From a checkpoint of a small mixture-of-experts model trained on Wikipedia.
Size: 11 layers, width 384, 68.7M parameters.
Training: a variant of Adam for the experts, 326M tokens, 4970 steps.
Below are experts of layer 2 (counted from 0) of a mixture-of-experts language model. Rows are named router (the router's row for the expert) and show model dimensions 288-319. Each number is 500 + 40 x the weight over its row's rms, rounded and kept within 0 to 999. Numbers have three digits each.
After each expert's rows: a language model's description of what the expert responds to. This comes from a sample of Wikipedia text that the model never trained on.

# expert 11
router:526516449497535507487542452460537509497476516560445439500462541472451459539615485527541492446551
With, which, where

# expert 30
router:545469525473488556541545510450513516496479522451506510472471418566483537493555517529470550519440
Medal tables, result nouns

# expert 15
router:502539430556486444538520503446429457490464412456564519503531595451532455518553525482457546516466
Mixed fragments, Preceded by

# expert 1
router:541568535444479426495498495495468527485497481534479452474522431573496453530489503484496438534455
Modifiers before nouns

# expert 5
router:458560568524520496507530493546551575533494530422584439410466579503507490543449532496540506487465
Sports organization nouns

# expert 3
router:442553505450562557521543542475555522557511590473468499496504570540469483518464476449529512579573
Section heading markers

# expert 29
router:503438560467492543483469425436550535534538506473443505560566496572537442586541494458486469554535
From, as, career words

# expert 17
router:562471469458509439545501550512558564511491568495513566505491532439521493550587508587412480488520
Sentence-ending periods

# expert 4
router:470529545479558547559512510528436552427473489492520486554461475456460462516595459562473513508454
Partitive "of" and taxonomy

# expert 20
router:443529563563527479490492544425504484539518444460496513517509535463538530527454439556507489474552
Club, side, name pieces

# expert 28
router:441478425500423568505460560527519496424538467469577486530486555511497559485484523521495564453509
Mid-word pieces, "not only"

# expert 9
router:488528596528531470498504446528510489601548385469506538442523468477466476541586499530533543497496
Place/time prepositions

# expert 10
router:477430590525510427486499479477561478463464494577489482512472580456508511571529567583521463557428
Coordinate seconds digits

# expert 6
router:498500490531502445471516443470502488447470515537486404499408536558536556479477535440589496496478
Mid-word fragments, pronouns

# expert 23
router:479532480518462506421572497421467502444457537412425503507478522455527469512481508472535550528473
Digits and name fragments

# expert 24
router:459476440474499471499534552457538542507447486554482580493447517510503466516515469482502518551526
Infobox colons, about

# expert 2
router:567542485538512537443546531489449507560482459517507511508535567511486538468466595434532583508471
Indefinite articles

# expert 25
router:541550461510446534454547472547430453514523498511513542487489521471555570433498505531446516552548
Parenthetical biography fragments

# expert 26
router:532549620560497527547480393509500530515515508491487472536545459523482515499519562518489516503526
Of and months

# expert 22
router:583470474499494514493448559499419530556481596455546558462495478484502538493488503493498552507578
Table and list separators

# expert 21
router:405540518443505476450494553542477515496574536490501436543477499407462494518520485591551486530449
Time nouns, clitic s

# expert 7
router:436512529474475413543462470442459475503504521476552556438419450439473470539562553448490414526539
Particle out, succession boxes

# expert 18
router:428471491492479464469593434458526521590547468544430523544517471522464523531485518493480482523509
For and vote tables

# expert 0
router:521515516554550463422563498464543503496499517516498514507508488495420526443493483517565501500508
Line breaks, infobox structure

# expert 8
router:490499498471499555547455483491497420437517534444500540544532528516480501506481487507490455457525
Mid-word fragments, line breaks